{
  "num_hidden_layers": 8,
  "n_experts": 48,
  "experts_per_token": 3,
  "hidden_act": "swiglu",
  "router_score": "softmax",
  "lr_router": 0.000327,
  "vocab_size": 4096,
  "optimizer": "soap_variant",
  "learning_rate": 0.00364,
  "beta1": 0.95,
  "beta2": 0.99
}
Below are experts of layer 2 (counted from 0) of a mixture-of-experts language model. Rows are named router (the router's row for the expert), gate (a neuron's input weights, with its number), up (a neuron's input weights, with its number) and show model dimensions 192-255. Each number is 500 + 50 x the weight over its row's rms, rounded and kept within 0 to 999. Numbers have three digits each.
Before each expert's rows: a language model's description of what the expert responds to. This comes from a sample of Wikipedia text that the model never trained on.

# expert 47
Pieces with d or D, often after I or Y, like I-d-entify, god-d-ess, plus other mid-word fragments in foreign names.
router:522489477484570504501505545499516377479430431446484482609529532609458393509535523545569590586548439444549464509540587464399516470453515564539538534499495494452437501397511505487404513410566468
gate0:536442390491499413474490507459416555403449545532455537507568439535465442470528524516506505448556497500466561498487547504399577517440566607522549516488519447465421584490582520546511552457545489
up0:459496458531604495458427530457480532471363508471555404500477528465544469501535421572505438490460454494442533469500461498454468420552412486460562475458483425533503459570639519409469421441559482
gate1:555569453549450526510559469520466505409440490450474456472569522560541493463492464454597527521508551457506471420516508415507549476399384444583499483478502463462510502471532612492497530403439513
up1:506508431517608499489526478501500515496493497461505502566528460446495517610493531449468405477582509507511553526517537478511401622541389518577535470475463477542539582557488489453483488490544590
gate2:545468522475477574533491538492520526520504488529434496419512537471530520477575472440447553527419518505447472451482602600554528496433476483485492535585475529446413389441555480498521479480609554
up2:515494547499625491463418462434454556523530496545451446523489512430569432502467458486505514548479485467428558439668584599613507524502519488432442481439645483549438540450569575540526495446459555
gate3:467472512590464552445512446570474498422466563513447476495519467481458545458476498581599545498498541497458518512461544380392487523504509492589484510570451496523504471537379581420360497543512514
up3:520517569486452548391437483494504547479459419497542422538556420494510560488518502590505443541449504481453457578470502542446493585521466497446537466461495491557535595452462437538449545578639503
gate4:458479490503509554475393436536524535488469475478524499556484546495477477498556407457594507463491557495506493525558506538480510444490543458525460490485438476562564420401436501508558458574400475
up4:389455520589603453527433530590537464452504461522543517515514513499438519456493449448578511489483557448523532559444521523511499509430526536536463509424470388587572515448448485498471523562484433
gate5:519431433448451441447512558502537511589559552473585496507529448473520539442518483416491483474474517519540547453497458572444423536469559551513492571535460567492457562461651438495557516567538502
up5:567454503475516517571455489536483527385472515473533460439525594497498526496488510518525564535525485462436448521457475501424497485567432466421457559398491476498496472484587464564493521396471542
gate6:505519538647567494493510488477432485516469410527506486482435501586430467517499528567518446447420547546480533489495566460411522567462497445517484565440510515507515435526523583522531446562485430
up6:458583542456475434393490551475591503488522452466557514457560516442507516515468449481487497531470444490492531500452473441447494435544527491562506453585585473423475543527477461579522522440514455
gate7:451490564419538463454484496464455566517370466504518456547538544537504476520491533527517449490579502484429476579509532503541447430551527513519448548516566457414473447508403506486452513529428503
up7:579494527487537564500578539478492598453435542473482537573462481576529511468449475366456424552479485453523520519512542479473417456429474436447477462506452512445439401531483467477557501489476503
gate8:644559521504510547476399420535500473457497522485547570528541533529469453462416523448527487506471456544485555464541549525535539475455512525551505441519503470494517481402529479615456489512506354
up8:537525564570462557482439543439506442415539403572561548511575480532534554523468504558475543567499523610473486432525578409575519461537448508522540496521433409481509422515472462476522517504409462
gate9:551439536587512552495514442530557419576482576447615571593356517470451463407536549511520576512545480503579479550409459403435447473477457473500461526526533511487548551518504529609469429532479508
up9:545505484494510490556538540568591417519454439532484506475439496432467449554468446514533561554517493559524496404464548552542500440505492490501544504355484546592457548533450555518529489486502461
gate10:472539567511515480502527457491538571587545500473449434557518462457480488551519500453591617488568504534405543502443459485442599470512547444506441500393409364490432444531529484581480521456594569
up10:462487532475551538510492461519534563555529478518475477493526540402539490424498526573553499414548486532467534531441544477552501533491443547534527525503461552560479489435547537543453608531494450
gate11:478555560474484486518546405493551470485500469453541530509508545437459441474554465553525574393554486484416438427468505432542461439505515525509487519410440591555571463462547499529472422431485574
up11:460417520556468452548447479401407565438418495543589561509533440516533489582496515526589528513449518511455408551444471523475485517559514603567554526476563477455563538464400559412465535560536575
gate12:485510513506429439548559498454513492467423447365470581578564468464528535576523449539521553527518515447438479489413570491541417503560508501545528554473486521591424508501522478458515491525477562
up12:498488506502478510459509518426530519460616542433485489481527469365457477565497494540547561579634501465591532419588520473448454526428463424473492522485504500466494514493500411566434537501613550
gate13:551423520516519595502461472432567492520437461525522480572513364510445540449495593508490583447620487569453431549449508543466521513503560532559448456506480432527445528463493564510463538475496555
up13:483489531568482471494523506467419535437530518445514366529491518523447468517469537528418549519555517515453550508590558580499591447531490569414533506496489429552478454484472479549566495461424436
gate14:543494580542547417455493602536435466511444454455552512549492621547455464388535513511530526544513527493473462407536636470465564440459468508529479503486388594501425507502500440544461471527543559
up14:455513472461485504492547535521438560513563491580463440467502537576543525489505591505542398554488508461461453521486492472450473458623551498505512471448592529468433501503507524571482523546482595
gate15:493460550492518605551536425415393510478523492433494441598481473499494478543499585562486528430549452505534376444478498488521502492488517493506567434434576632524562494566462457473444489455526452
up15:534400529557503575535550467463463460567448443522475439458529579490490407567446539502531475515479570504436498516526533489519490493381448473447556527414604520570531542536495556524401534412439456

# expert 26
Prepositions following a noun or verb and leading into a noun phrase, chiefly of, plus to, in, by, with, for, from.
router:409602507543470543474500536466476452507503481547483557585553612582441519558550540498460536489542441459482509571523567435414651510495520509508584517542440481469471513462449543527460502505529569
gate0:497503512484520490553447434516489512490507448575511469519576479385477604494546451465557587543555512514411479556460462558476568499492503556543464520490503438589528467509526432563398515594499515
up0:530514586443497491568421490560501519531503486496461454549513548450468461442381512533517582523585480532497526579406510547525464596476465492492417556393408542553563402496479446447418536540423528
gate1:545561501520499482536429530545332529475480502441468466502593614512496479434524521499459542523437496490505536533484553398472422434544486510559516447468495467446501471552481527558505514506442564
up1:526420554452547489468492470518491504568564573419524470597541507594504439450514358576489507520474502498548517445444476551474490469467363525407523548485424529611412475467552484468440440553460464
gate2:423524482490472490564564536422498507461537457479494554495498433450439520457486426439590494483551474487533471491452528552537512449578525537454505459471506487480541573417473535535510653510504355
up2:457483511463510530482461493453515492519533511501504591564443428615585557506503491491495514475529517472558539520451447568495445540573492509405492508582629494511502518538532493445479446541517495
gate3:495539584470444453522472547544487453506411375498539513529442488411570477532526570439555555553480428522515412441474472486482518374535440511547538527580498473504507495628430403493571439425415517
up3:559582547575488477457480544509545419461479506577460439570539460534555559552492561492554547531480445495426593550558542519477577492522500505416523556363498418493476562513511577597527442487448521
gate4:445464464491386542468557517510494552489497512463605635505316462574427524554529505516450444458565475491495528443503490491521457430461459518506490488587564568398615409480511529481480456567443448
up4:557579523561513437504444540494450363438510476510621449418587507558445477627432533547495544559570480569510462562463497500460420524502428506407545494501479484541444465579518561676594533524441539
gate5:530419489495573432553467494535506492537508496511432579480512462547432512519504561597472595504557448528566428512554447509579554472479478453508495455489526505519409500499498516533401509521433638
up5:473516406405528402495527556527596545492411489510502515504509450525526496547443543491599594489465527399484481384459474518508483445476552450482520456490536534391510407590467493467541435487534410
gate6:485411526592446507403447481601528506501448504549589491459498529527542554505495509527456476565502439528545351424575474471528539470460423524513509528466564506494615496536499456551625491527429542
up6:542554509547522498539511523400463519488497480544478488471466571509552532569491431487576506470462468458479484442512447495578581521554480599519484546547560496459470510476503487544466552498500563
gate7:478506502474572512534408537503514459528589488562522465517466521469564467579457460446473477434571553503409440444454486560455472549571504537560587434517402463486496552507622523454456588481514535
up7:492544466460498394548511473499454517491483507472320487470552571421489490507555573529575525605483492470453636434480537506445594539453580465487540478502385534525592503461447517500488446455461605
gate8:495437475420489462516404494452504520513540466476538502534349440583513549562505517462467519483516457434534445458514532533515397410478490521495478475447578462491543505540543548444600354494511550
up8:486546485508491452517498469578498489454520518363473528468553426497553524511461466542582485492478378436470478444540548460411529404455511532432443524500482549460487552559494516539552523465520482
gate9:527414597540478490476492526504448567528477594485438467538538482515529545477489520639509382417542542486444437515562461453508582504569498459466551462532460505460564446536440479571457540448364465
up9:555517564503375478466525463510490517473504477531562571529533487539402495523490460519434507519577534499603494576512468559422499418604565376490472568495462478478505482452457493536453515503525567
gate10:562485548515468496398497402537410584504556563464537504527441513548597501476461478534482573554498430446457605425415620510519508542544527504447521528568499548503546501470435563423463523451493531
up10:530475570468504546386510547509478467543454501406481478517484493483440507456483436610450506445477497481395472502491525473510483545536562452498517446551485458478448547528532598504523463465494501
gate11:526548540523403463522425548495470441529414473513521539546532481522509498503558452571473540500489485570463504595479462502604523583548434506480534489469441505541455517453508491465444500536458558
up11:478464553643522357526547516500581476521457485588471533447496419427544464515509469426528538532588458419416548510498475584545571498457511517577615408491518466546487450494492482512536501455598539
gate12:376509451476415549456465409479500551384519581482524475459423560486438521559592571445551538481468435513450619444571498500579593426536453487439476535519547580477504509570560607546446423551538459
up12:479398484450517487512441561555556404426430466508482492526500535487441470445510445441498537421512558558532497474469513508525539531511635412510506464511511488482491607547510437456576454637504507
gate13:532444456454430516487504480495461497533547431449441457527434467534566530559525494460489483435381592539479530535583518516510418576531430554519556487441513475516481557490481412480566511520551458
up13:531558532484550496455462435559526562534466543550573505560457454457537512441507479502512511498431506486491507526453489407442551562515481543480451538576424454533412429445498606503563474526542557
gate14:549521498511544561486461511443505505458555444437394548453413395509480534504492470495542428563501523492406484515535519533507460480582518483499531491497582527509521462537499513410537497487517439
up14:441505566597539382555416539551512447507491495398591469479503602483488474493438483486463490533468524493495560459520490551509590521495524410571447399463458496506543494540553536541443484482590500
gate15:502523565517489530460509533438452475423489441543440515504499504448521435459459454384580457575470469356468544540487471445442427453502497432508577452562549510505468480534577548503534438562548414
up15:535570504441549536490497457490460329471510594434441462473545512515493507523571511485485471507534460462421462533475411525503432498449541595429492552505546342488471553496510457474591456434454518

# expert 35
Letter pieces with z, k, j inside foreign names and words, such as Naz-z-aro, N-az-i, Nk-ang-ala, Jaz-z.
router:462528551523562474415530549444402428404432484520502536601547587579492480465467476504534581529521507507486423547488534497498544509490480479515550589477508487388468523454461568526458486413582538
gate0:500479461525509548400604520490435499519476595514446527404451393533493455540421574546451433441559493500523630508449537589548504449435478534501426471478441516524397555507555559514449554532428479
up0:341505444427478438568512455401404457416471480430560446441454444526528433499468488451542477573462555464535559515517387501547508495457527555514505527433517525528494438437355500533554566442436556
gate1:521576497438495493419462575537533418503573431522555472461553477466498489474546459435561521571473441615582553409531476468434496420449509554521516453514437563499556502541437453502435425470483439
up1:455503543516490547485580542631510421557558442543415436549499529443594492580488526388517546484515579477625480497475441504471570480465468475489458425481445587487478515495433516467507511474482543
gate2:490486410438501504533432405544534488404503530544439534510425562419446640507499479468455474516538511560407540499493464557523442584558551487492487556468494529464470503503541425482515499579468452
up2:481552511592454503384584385553480463547399480487520451499489461440466476439498431431560522520505512499424455561408472553481339399524515450512506477531464459504442434526492498485493468461604515
gate3:563523530538539547567478433376533495515515514545474488543445523395578520538445525455573560558498505455582477517653461551537432595463521494539447612417430471496476561411433432475485465586547441
up3:569511533569498509521465419626534550383461509513487535556486486449509547490522507510505471541514583444567355510563487406514440567496532515512562579504530499529489405532542439493513448561545505
gate4:580462515499510499447520536560551522518391504477409485550512569403517537418538542605419571361487469458465521462506569560507449387497442528446600411535512540458453523524521488541490544486437455
up4:469562515510390527466470542487501520536555493445444519512523504475517495484468420503435476534548452542432515422445434512491645511492498456529502401494482485490526537570588451461450472476396540
gate5:538559471476547373431440567453406490545506445493487548533601523527462513529441504485471509646492540506484500599501437565485553441513508563500539614459516438541501477542479491529519520420464520
up5:473558459514503508436502494512494474554482635479510604578572534544481498410539533557482444500568425549417528449568564505504540489581544423448502466516571404592446487520507545399535466501473567
gate6:465538480510519521444556469596540536524607523542509493541651598517483549477516514443388472521408484555565483463543556499557551494456480463410529482560442420454514469527440470525571502469458428
up6:457448487559494461537472402463552468554543524513510506553561544488507471498440424518466474592512493494507411506485452500458495552527503436527538471483532620579502520409523530546449475569569555
gate7:514519496347410523453455572429479494477420417517486580498480551532455473482493502433499459466569493488564467386514453536532483523570490494545499493489523610523547477516515380540451448499540478
up7:512477562408519471487382555533401462462510511429514538525485533448449479512510505481409519472455563501427463438578445528567518531521544486487563446562567465535480536469631489499480510447463541
gate8:405509509517473482492458493510425488574567580506478415504411547405575509510455465483509514482489489511456558482525515549592512524518447471503524576542583504474489501491462575424504501458404532
up8:505510485516449545503444552482412444462491487593455494512524496487419525460559605504528464509520532487494513561556565506456496470546482454489516457436560517480575496537466557466416520521493446
gate9:563521555439481494519474596586471525459452551510504547585487477559395542443483414598452466484508575499518448510521447533431559470426363398529583542531469447469535467506595486428514469549513500
up9:493514522575443473541478495518503407462534500480524501627459469496509513444603465558477506451450518472564506434465473480516545498478485583544603521492424525515462470420544563536406476565440501
gate10:440483485466490486510478523459450471463473448566571485616539483498517446436515478457458589464466514529556514438427464486525549427406553496579444429551535490464506497446402464502458482456524422
up10:556571480532541575497436592571490539551478456474524400493497433558455464462494464614500487455659470562459477478526573458468574496566509500440525401459545528562556482567478513543450636626482531
gate11:540501465503503417453464534447447531412436537543552548504490598481550522502396510491417456540476522597516475580528435483489489497518524450460405494479548451452567552430490507455474502480558461
up11:571514600522479464480574567504527504569514524470501521442511421452513513487456506591562529524472569494560541515499492435555487514507559512535478540432488445532475466517424521495503541513620568
gate12:608475501479499528548519484618489541476404484446545468507491492500529515426436371519391547613477467489619527553530441557493534501518449440598589461541532430571518453514482477538550487527398496
up12:444515567543586536542531515540588372425612521520511481459453461457441588531515535462545437456613487445426469462544479429434553425409475563468450465601517542494492446432548554629466529408442447
gate13:474479533515527453438448511511358604514454508519542449555516578534549502458517568428518511507503449563488360553465423528569445549539538473505508440559473515481416491549518480528531553467499495
up13:533620527563445488467527363405514480563574510517472455484444592544445489458476482483521469474477486486560526572532473478445584468510487515570531527470526504535517531541479522507516495416412536
gate14:512507566519530508502482520553471517513411443460480511449524494464542464447439485480411411553502476474448615526559422487498485541527498583492497411547435474550555463584484555480597518493413558
up14:548494495492463546530485511514492552350477461585490424544420555510608472469507541568520608461487594491470526448525554484491562450484526500451565487454452471547438566541521494476495589519501440
gate15:400484459504530532464608484538531555457529521402491397593492559500569418509513459525469473489544563468514432447484510554575553439445492545575409458492502520444511474473548406505518477500480469
up15:505510534523455464469527468512408505290400571510473488504448574520563466528372487507566376489513511492517520463532463557524544494478482545494486467465500471484470570502511489445511482481531472

# expert 4
Spelled-out numbers such as two, four, and inner pieces like id, ra, qu in presidency, infidelity, portrait, Quill.
router:345483517493512559400451587463493490536491452462532500533537487574434526489541454486436484496483416518547416523516503443481564598460478458608597655554516583387451537486502589512485531486535529
gate0:449516526560515540523476488567542461564483452560622461479475386472542526398435495520486481582426428509534476509555531386514522421551452486487523564600565462503433477514485489522570503480495430
up0:461537525552446529414507542481448527511446548517510437494501490496557472469617571579455532557464480626478525429479491586460441434477592512507463451582507462468544490517522520530512652527478419
gate1:490454518631463534558519514602536556614466426557488444556602513505427532474465567507507440440469528526512544535557439482515551547418583497469460585518461547427476485562510489531479532459484553
up1:516486529523479588475547525498558504569468600620500506509523515468502536416557473451530543635451478503495526491522451490569531501410448435462587590500424531453458421536404545534549462474510513
gate2:550562487400538499491426554593444517560523512448537445502507464553516608479555484479511367456446395564556483521492491506367577505513489509464488519522514505562450511646489502496522401493511526
up2:462422514529523488447498492593478479481464415448522560503607444479615459563492507545552516432589515561513483428457460486571500525535514480431553496560562488501531440588497525507470495574525405
gate3:413508509494445494526446487477495441478520534350539473517555478457465565542489481497492545509474458445435521533467503523515499490461497521522482434524483510505504436469576504476506482456490555
up3:532532504439478432510506472384519572613427476504462579580523472546560478510476465466514585425475458570477419446466519494485525515474448551472470427575429516550487533476516436514468477498541512
gate4:454591500458527596506407509464520540508495389487493434507601388482564525486492488476462497545437496537567410541386505489511519484461499485477605444522530463539491427557547439456462431472501498
up4:432648559524528550473493531474434519459579456436511597521534479537486483501545521434507515451462384429487520493492539449608466500453491528512511485494520566493540563546544461656444501476515481
gate5:506513547524409480512507592439503500558462514462538467493520570503606439590463496463551488460507537554481436552442441513559553508469450461489536482510408491481464562512524437484478544512505505
up5:514497516499446377472490483419579535471560527530491399446559443464466477461522571499452537512523519514500534495455457436539541584539517591453488531489525539483616545476549534553446552405411541
gate6:461561545578525557492406598527471462515577471443485490583501497515523451399448461421492498522530463521489493605501502496474497497520440502440519491514497515483461497510533425545484458424543556
up6:483396362542517497536466476514490589539454500551487487455565497479509471524514383607496502450586468526574508480446537540480456523530588474490564453492480610535455502507510499580536523549496587
gate7:437459485517604469522480497447472519420494528470497609477534438513461545512509520517436477482470547579504439487534448529522615560423537500541414545504511419556493619505501478510533605581462505
up7:491510533563529486480492446555451598437456499550491533485586448587535504552439417509488502518520599483521444531540456465415586442529557477435542456432503510477517517599497439453558404526481569
gate8:513454567385532499500420402495591503636536482465487550429493584475481540518592495507459400563513542454378493523503440451458426454418510530427468556485569473561409543494512492552551416525406467
up8:527451425447549495532478516441453386469567569504565486437572401493581450451529460576528569507441522458517597540458520477582502568465435569492608491414435554487495578474553466519492415536460540
gate9:397522525468465447495450550486497555496597465441472418505556546510488559492478500454537541486521516499540464547507476514524547573411452492443484570494419464485483450436543463418510479406537576
up9:475480518503462538438413483474515580566513479548507517485567543510487518477419477470471583474569449528497479545466453457576474551491474396499479484605523465505596446448584521548601611475510526
gate10:472525560553498556509451570538482489436513530503518470499419398553421507455587516505441531512470438535536435491498524603389532471503516494471536561534473603591483408510420551430539476505549464
up10:564520567469497518580578494458447507524493526441463501513562478466456530613489558521496447523564520535545408484536659453428529564529426444486502434518446502568471469457541437502510465496504537
gate11:495591472547528367460457453504496453451513520437604516448495479475506523480481524598360562509601509470527464516475434423461506592579514514571499615463492485466480502553560411428573528530510493
up11:484579559541478578566487476478410554497541566349455488443500519495500484548525423538515504524527481545507555486543525495508610457503536493505496499457489507508529514551486419486460498511466537
gate12:405452393504530417437523461543473580486483428544402472562560548526413605469502502499527454495459450529469590488506467486485546424555548412581583555537567478464479547557492522456516581558513488
up12:444639540502370466507540472509540481466514456549526540421479458466479533445525601606473522570532500508583551519434420560502420514467466482466537398384467552474516489584441527454442494515492488
gate13:571560478434458517470552423465426547576505491400496498399480447553558497556533507611437464432455416481612560449479556475487467355488448499513504502480519622458480486455477532547508558485480470
up13:464538408502527587516521557497515447417474470465500437512548494468479525528448465489530504488472468511544535461482472484501529447567459502409460472505376438516508571544612486521523509573463432
gate14:467512487505558544443435545497492500583490412538574557488477565492445535600537512498398529452505643541576525518578439493387463475454454477581580502489546514448503531574514495461568520506495547
up14:407513537549518484500489409538529461460520472429493461515471447576491530527616426519510410470531523565561438475541546481515429555548535474603595529487477529518514530538520484493453494510565470
gate15:482521610526567497543473492607477547447483514471493463527469505541498542542593470637457471480531504547560442446522451453382512490458523458512501496601463558442472530549509584518477601491495503
up15:488517494486487529545539495499542516423418519549524380497477541477481608473475514537466513459535489525555577493462528531456451443412502395451550477587516490424468497465440395579427497426501514

# expert 40
Mid-word consonant pieces, especially f after a compound's first part, as in Goodfellow, Newfoundland, Perfect, fisherfolk.
router:422530439530513462467505495485450457405526446492487542576489459566496466484555428449569489524596541403559509509442533412538570511488539537557601526509547515416458496514463517535530509433556594
gate0:467522424455579574506424438459551476496561474530575556431424370516524564447416522450487488547587503483500575485475411532475587438509515447589484422405492573526516496549490485501547467491515510
up0:554492501552509455535516520440487526508477551552405471475461528409497442447539442541570412483495564581529497524382456484461514505535521527547578569461535473515451532502430492396505500506567554
gate1:478577529444580471486524524503337524479578479578522512538447513569515473413451458444552478562516482507405460527446500508511573533532505527580494479430600536465463546432442482485533528444487505
up1:437550430506585512498437509436540506574537426599564502466434496441547457427510645596526368554456531487536565470542526469503452480598558513370561473479389463520501491424480519484451453480422467
gate2:512440522477510492532546488457498529499479481468499506506533524538487473348516445542516554438489439436497534575446461404510585494496433462508501442551531580515585534476550497622460528491557526
up2:465455417557553514464548408568573484574507513498541434417443480548379465494486521628474613451615516468455493453542600490440522514582482538523456589586512536531532631497433497521490468416435477
gate3:533488471541514475520437505578387530510430464562426470471415446529513534530591465431520461516578487530588567529507466498379463514449461366514585549546618447516466601518533521572569556451511526
up3:499475498518487465521483495539532462493458466548444580525499384513511489565561476443527570445513496548599568426565519504519480426515426499534508461413559472542521573556436451491490553581417503
gate4:525491480491554484450482471496469606526547483439398587529458515505571545463573522513481522464581457449503537521516549517588502493509486472428547576568581461542510395494474541497452537464513446
up4:544451466445487457450528395381581511546516564527430527430569528484495515560507516545563433540460444529479492487501476509325541495544504473463475598568483606456396544485472439493472480581413512
gate5:525520445521493495452453498534544424461595566514669538574512529468473400505502499529510518543434527499458453504444545502515523476447546584451458435447571487500510449531450489527525456476454526
up5:521557508392466485355496508504547529430481406506557477514574549519487490529518509406479478392586523491508464509565488539573576490583538468452426422421570485445467570575505542472610462454462475
gate6:526606449551498595607508531516476531504484414463466440545474495501457555518513422515602606562590504476508441533532449490424489479462630489576573555510358463401519580495487519545510466485577630
up6:477549494544479524463565491549548482544492469653589440545405591584464465393457492496579523453526566572563413513541471584501528507494468494591590490530503459490395422503564449513451556495464544
gate7:509468417492495506454509557491494486500541526503551593463521466585576478480470574553525457510548502352371492508521465500462466466501487508519504520518477426458581471529400515491514529368421530
up7:516448494574569517496446592465403497485530449500462487452521503513491567462488514455510480534545403440565495505507455472551552469463524497395505500581467474496583528542572512425538523461515504
gate8:557501537488498495527525457514380527581535469527536568507535442440491502579518515417532451477502483480546479462537492431443490549437527534498484577477487537474549536482577474527570442460612486
up8:569482487464467516484483461632492533472541546486429534492511424500414508520538525505404467468431469523482492492532402480453516557543503466552493474474555517549614483378379510555514508489551508
gate9:576552461497494437572483522523677567485480447544517442493433484531522524500421540489455514557489408465543487412545549518548511508507574510483501547483507490541527546477495486471486496506514596
up9:559536515450475458439458440471539455471492499499504429490455515537472478480523458523477524473491552451421452554529525488471537551499438487499489461521476513471441572503606541576544449487441526
gate10:531573555361561528377486473571487541525447442538431510502565490537497464561574541444481449494507491478474511509488481471564496487491489531559509465577516375466535517551515405559467500476496538
up10:434483437459578603494509497486474575524443467546525538505489465449376509459495404506460531457577519472445494513577462566611534494459450515554476474512537445489434496477491403534488524508517457
gate11:473535492467438434496492488526613545459470425442537548454556478504524557535496505460515506545526479494549544394485477511462479537455463542595604491580494496502557477471476528378450510516521627
up11:526544564429626525418408466593516479538437501442465560412574521539518570476551551396505490533441443529462524479437474524448498520595481575526566513565473533473431514479455525490651419544465575
gate12:507461547509435483493524360547513444488519548489458635462437471571440506477446519536540482472503420455539500462483492411494396537495580434562593527540542433400572429517499525411458483532579521
up12:478513540536491596462650487498519524506435578437481439561436546459460449432532541491523492529477519497576531493515404502518328416506540515504564507462516437485564564561492496450481536573511543
gate13:489394450445502482448449541445424516453501467520582514461463461510545519473509438429530436438486565444580564493480469558610466518407549567434495525546539456515470446494575632450482469499597460
up13:496474591505453512516428544463533475507502555511436387537453547504428555522566516501550552479505563380570480501577514495549562548457553556406534453560526454569587576445566544535442476587428418
gate14:585613517509612503571470515422514463377519509449539573530506480461489510465506488515553482587497552524549467438492510469519439503559418493548541501488495499517479436524459521525628447546474502
up14:506476548485427545584481525485461571467565383542590446577622485506552503550560576503473506489523619571522381547479520536576535517541528490537476405544480426580448494479485497520513405418451545
gate15:454472427493456474478505438528480485465530498454493527456402463372402501581499508420525590424478475446473434528485465438495571480541497398546488564547599476478492478520485479488460481494478551
up15:418394441519486499484417556478473460456526573561545506494558577517452442481488566495496503442524500523558564549576488459440458492499539539446532459550452498459493541599502513536497464429429448

# expert 45
Prepositions introducing places, times or objects, mostly in, plus of, for, at, on, from, during: in 1960, in Stanmore.
router:420564495588502540470500490524395408486513451524517560612536564495458506564470494529483504592510453460517485556500565486451505474521516474452540576507415576442536539462510486499429465443594534
gate0:487383462470513546530610435513506464585524431449486456611597511470476527508537513386511491548531538540498542518494505513452505497478559600454523543549594572525504456509532529494531455563524516
up0:461423570447491472488455543480490546513373542478432507387532548458506492546590496537525523501547584480445566485559512533550597468460491558505476483505474524527498554473523494541568426467543613
gate1:555572535437537395592437574498490504484575485539618472521661443547485553504566470518536473443448391522534562486508488514464449475488431363515475442465529462471471494464528556475486537602540461
up1:508518509426507530538494487452440441467530499561451561451510551453404463569455455524580445509525479520519456505490559470525428522537445554453515522507437452555512509507514485563514493486541531
gate2:444534470522488466483493391526505503609512472534511477617493491460566548490531490486459512493562530522494450568470533490461591490574513485488475487517473493491449471430495378527439458504495500
up2:529434524508436545547548515508442554419456507543470444561412554483395508467565528573459477486583475529504370453524512440486453575467600454536511372466525519489525577506494421500553486473548556
gate3:487565440554502562480444512515523558478533498480518555466449601502497546560499541439487471524439601494559543452472530562480502517379395560494455514509521440523512566588428516529510486561521520
up3:485500486457457472488397474553509577383415487480521522456470464415487468517583463570519541542455457594555561502510454512530489483442520553478449555552487426485581468469507608502537508528607447
gate4:382517486402456457454474473557515506543450479415481484488506484503421517539490517484492479578525561643470443501489465520499495533574443497505500526561502593428471441429587536433480505463578539
up4:474560454504537559479489538498467481499437498410509508480601514525548452508512485467573517514455447509475457508432593514455450439488447506513494471428472527503487544599517511582542575500478603
gate5:472495501481448508540623532514444485495486528492472588487499480447469470483647531509451496459506507510506539482537576554500534490546485471520471421538505462435455572453580475430523438518499565
up5:531436431583491511512439456498521565475453433519537461445460560401477478407473553491496478526566488526527525468375485489519494495474495522514501465462430440505465538524358512572559527489484558
gate6:556501566505498540492458476537555385481548515494465516515592518547492525559450546472507454469526484482471584479456447523606412566462511530542474495446553473536570468569615466538532539499480484
up6:507450538505558575493490408427450443590561524474551432513540386514573511512432497437498425472588461538467518516548487610511466434541549440540501400442447498445572494441568459545636514455471580
gate7:460393539428515471514587493484535446575544455473504554526518398446464566593450491550510452513531555491488447495533503541540533493446571431507453477497488522506414475526561476544461457463388457
up7:439509459514495578475451615527529498516484486607556576543493434500467405490482440425538507445527498498506512498547538469457453503533382525507564395525449506523468479566545501502473584548542511
gate8:429451437500491526495422369530540582513512508509496503513522521527561440557421580527473504612598468510460521461495579590511544501499496467535504489570461515584585465525450448430541527409369485
up8:554424485462526498522464578506585521520558483501481498605482500434501485398465469547391474502515483453411511593552438396567454477569488481527427542376406468440497508627545529481481544549591533
gate9:475492518528581467472528590508520475397411503563387433554572455507585476521491548511526562559426463532544537561474429458470539529460431459572610659605469475552509514470531476503494576474564553
up9:524489482523436553498497539489585526502466484485588504473472577500511451443478409466498491514609451576531588500448459505467486485520519396473541519563570558401416433537431532545512563506523505
gate10:442496531417563629545393516595424508547510450529538559560460529514530560499511493550498428459537458459424524430549458471474500412565528488446544533519444481496414504410593480553500434540429502
up10:452509552500365402491579449425462505413483538509542443580469456460482475463539509532579437549583463430467518451419525554493477421515524422565516592574480411362546423523531488606520425412494565
gate11:453501466522430467513484485579524494544503456492499482538551500543371520488556544559466512534569607519497497472486428545499493625513554427592437628507452503450551464607498523556436490505497451
up11:585477576518492574536515534529569478498450513526502447579539454570630498490482538499453537477523514585439480474565476553486394518594522528566523576569429550588458501485481459466403604551543457
gate12:484592476561469509452468482528509465456474457494541450535465513510515565565556581507476394522544501511448487489489414537564513507440443511473455553494456516500503511512487516602461473454567447
up12:477457507492504558489571497422475472476529510442586495452452487638491472526558536429395632511561497517442550409514508439487494435374470507471520445464564527422482518494568511442551499478444465
gate13:572483433493648618543451563496597434523478385542514522532419537476572464419513480445507535511584433474491543606543507514509502438488465516467503505465506595514617561504545553511520465420464516
up13:496402468507454452452459507507465615465473479519486489520487404508561577471563602529437580442463542498482462477574511496474459543392403485535554508475562487579494604454470485614451524534496513
gate14:523554490491384446430496493543511521563434520531433493520463569468457525502538439574418613493476455517535509461609494598425544555471525492389403448403509489555555503492503418528585447424540558
up14:511485512480548408489461470549520528463446542583505495403489449531456525507474452550470449523459464517461612468490509451463554550556455452465557538450515428516519457567532534588436530561471556
gate15:533438490500504503501481513418369527560514441514514467542511558539475363496459538539395526504535396527487492509553500535433535563457426437415462505554476448492519518509426575593481555449526432
up15:541519567513500537482541519438607504601481504464582460583559500526510463586498432436456509456532538458469506479565519478523527426528479504522538453470525529512420493486549470460604559518493542